From a checkpoint of a small mixture-of-experts model trained on Wikipedia: 4 picks a token.
Below are experts of layer 9 (counted from 0) of a mixture-of-experts language model. Rows are named router (the router's row for the expert), up (a neuron's input weights, with its number), down (a neuron's output weights, with its number) and show model dimensions 80-159. Each number is 500 + 50 x the weight over its row's rms, rounded and kept within 0 to 999. Numbers have three digits each.
Before each expert's rows: "mostly gets" lists some tokens that are sent to it at least half of the time; "gets" lists some tokens that make up at least twice as much of what it gets as of all text. This comes from a sample of Wikipedia text that the model never trained on. Tokens count by the router's weight.

# expert 32
mostly gets: "\". ", "because ", ".\" ", "said ", "\n ", "how "
gets: "| ", ": ", ". ", "; ", "- ", "that "
router:463513454539499507574479387631496510534535466443530416603489545504570503465465509472527552566479537486595502435464554490459486565542419419555564546555579579603452471514566473473580586440539529447525468471491472528459485506511433525491612547
up0:567418493456574495519531460381442551527476357499512517540562429491510451477548562512476417512559568603606425386460415396588489436423484482538496511481558486476522522502454589518633525425492484487472460505466574478467524511502474427590535511
down0:419583567454481429466519358497498428502558537497503407600526550482520441499481448464509521421510512504517552537408400508465457542594536525578582490579494488562542490484493500462478476499518483456539527475407479565473439403469466495443445481

# expert 5
mostly gets: "°", "\n", "\n\n", "′", "There ", "there "
gets: "\n", "\n\n", "- ", ". ", "°", "=="
router:493490401553555557587467398561472450494522457492532501560582582541541527451487454458547565475452547562464458461495550504519482515566485500556499486554498574496469493426618540465517536533561531574544486455505456567426484535470443531511564570
up0:544449442499477540511484411489441503504452456520510503523604516522413551431494413600489544514460563535451511531461584585390492716570433547446434583453466357492544459417533490482503593550443544542430467559536440603583457555493479438469519574
down0:478598541482423430432502478467457512521565539515551522439479420415524495480484430519570478423484487608533545440509494537433423428506507554585573523538489493555492464377469490477470451437522408491513564484526326469577469465401553414529504445

# expert 28
mostly gets: "However", ".\"", "\".", "\". ", ".\" ", "ed"
gets: ". ", ".", "ed", "'", "\n\n", "id"
router:406451511486567575506500420614477519373601569422456424644549552573472505437472562466550463488457484566552479576442512558572482481580483560532504486549514550524467524512539532516534557536546484483531503457490555468522472473459468512524536643
up0:503466488571558497565429546510560465444609429434533503497460544568511457425574416485451502458347489506514520337507465510475483414538484512521582525533507449541507478538563513576518512579555491500573488458469526499555492556488481517541532601
down0:502588532446635554572505488506569537491481543548474514538435510489455485581599507529460455512544500444466404613506501521485504549548538473460424485420460470440490490506458512535472474442574584409460517520478530469412476513584434456527414496

# expert 6
mostly gets: "May ", "January ", "October ", "November ", "December ", "June "
gets: ", ", "in ", "In ", "January ", "May ", "September "
router:509487427588467552549446427552511523523566534481536483502415467483545502474512510505542540495469537488504477535514540462487622521469477449534496470516496596502492511418596567421478479482534517561519553435515522585451566430512454490644527554
up0:493385605506475531560491498519508500526498467560514401468443471479565509483435508578525576492470461445469477478589531465478483418535453554403407468502501495538489447544553454478469560511465508512519476472552483404496532539416521597567470489
down0:513505341500524501513552402526556387571443510423524504468475623445542517459536494501489429535531524456447425484472639405385513539571555589444413393454519447496525436547529529596524526454472489559451549373483494483558445456423481401457504645

# expert 1
mostly gets: "the ", "The ", "this ", "This ", "same ", "American "
gets: "the ", "The ", "a ", "this ", "This ", "American "
router:465522480542565568515460390588504541526590507525534432531444558527541463410423568448516510566464497532478452443497504522480487501454425483493438515561586521570448540474620560430496508494515499473510513480522466543495520448346431519589551557
up0:497552510469528508421534454425588455550504531503491459498475543489504540462527464430593483440547470492547478460509515371434526478466516444518450498498400403503490527491556489463510443445522389474510559463530513642468482413481463504561502500
down0:618593560438466560431463504459443489484483469393520482459478542451549548472553478544497409511470460546381496449528447468501490559480624454518510502466408546507456487443548543473504473581575448428519566522587373539432460542551523455514463485

# expert 24
mostly gets: "World ", "National ", "Total ", "International ", "European ", "Best "
gets: "- ", "World ", "of ", "Total ", "National ", "Best "
router:475426422517445586565488523542523497439513507501572467579489513501567527496444580499582555588532505508416446469503428462552418526536490462555387490538520483592445481599507508408484534500542453473505604432405419514418448469474524521602505524
up0:501483518493516483573507421518461451517549433463483425610445394471632523568476615596549485541539492530390472433451455483510496466484449488497547434486405524498476462570463521400472483511445530457562526475523445501475476468517542475523536505
down0:518500435461487349519404565524527533536462428467382560530511494498499451499504394466490514457552403486496599512576514476489538455446487534567411440430540477454523518514545402482477440397450532527459497429493550474497504487526490567526487538

# expert 2
mostly gets: "== ", "===", "==", "=== ", "====", "|"
gets: "|", "| ", "==", "(", ".", "==="
router:447466518534538563471487516558586477521537519474495447569434527511507537492454520474509626504470530468458508529450559436483503425483420490481483443581564532470463558507524522473598453480503544486444560451545520546476530463435480549502484531
up0:451539514559518488510383488522507432493543401521514531470473635457531552466523510475546514421539477494502498454507569524502467470412461437491562475567533516474538554516460496477568513468592516541462447477486442526524451486430495516451478521
down0:473454536535441509567529507474512563488470587390478463465510571446470461462490538545594495456531508414514477494529490587574407585509510478547496474438496442417555533531475592466541530358480475420549442601466490451463447615507536399422562481

# expert 12
mostly gets: "He ", "they ", "who ", "she ", "he ", "It "
gets: "he ", "He ", "who ", "It ", "which ", "it "
router:458508498519567554486546482467455452436449384490611497537542521554556411519519540466548587567506564489518407467472544466498520497555522483524466496547501535540530518532570489413516492484579516508543622452433522555418554531574485434582547524
up0:506535419429426563506468521463498483645455512501561529583570467524479564396554514374562522476514474589416544542493454449513507506445530566452493423567499427431494547463495497486414511431467522456458584427487495414465452493493490562543487467
down0:524553542364452570590467525592479417552443412455471520451468438442501524535565477529490548448440578458570548475524495554529516524516499427475502441456556422483471456459445505482449597530454582476474478471470575566449491413574511580480352446

# expert 30
mostly gets: "el", "such ", "or", "as", "ar", "Nor"
gets: "el", "ar", "or", "as", "\n\n", "en"
router:438499480526583568562468480489489550441546523473605425514507557504534490433482470506524571523510517536530495560504583547399509557361479479553455594538430470551469558465496438395536484532516561551588479472462472496512549389481493578508559501
up0:565523406525487518488518454478391491525433504485540412495509482489496523530453552394484530497472435473426494398450473581495493539536473372486527513551470483489520549401448493545517490507525459493385505413574436470483485510497459414451580458
down0:511519528504528421463562511516509479568551484498471519447408437460534498548550473498474534497465518458439499503521499542437529473495471601491509503599480499414490532439553516562494458460404567558533565440507544446455540487525486419505519562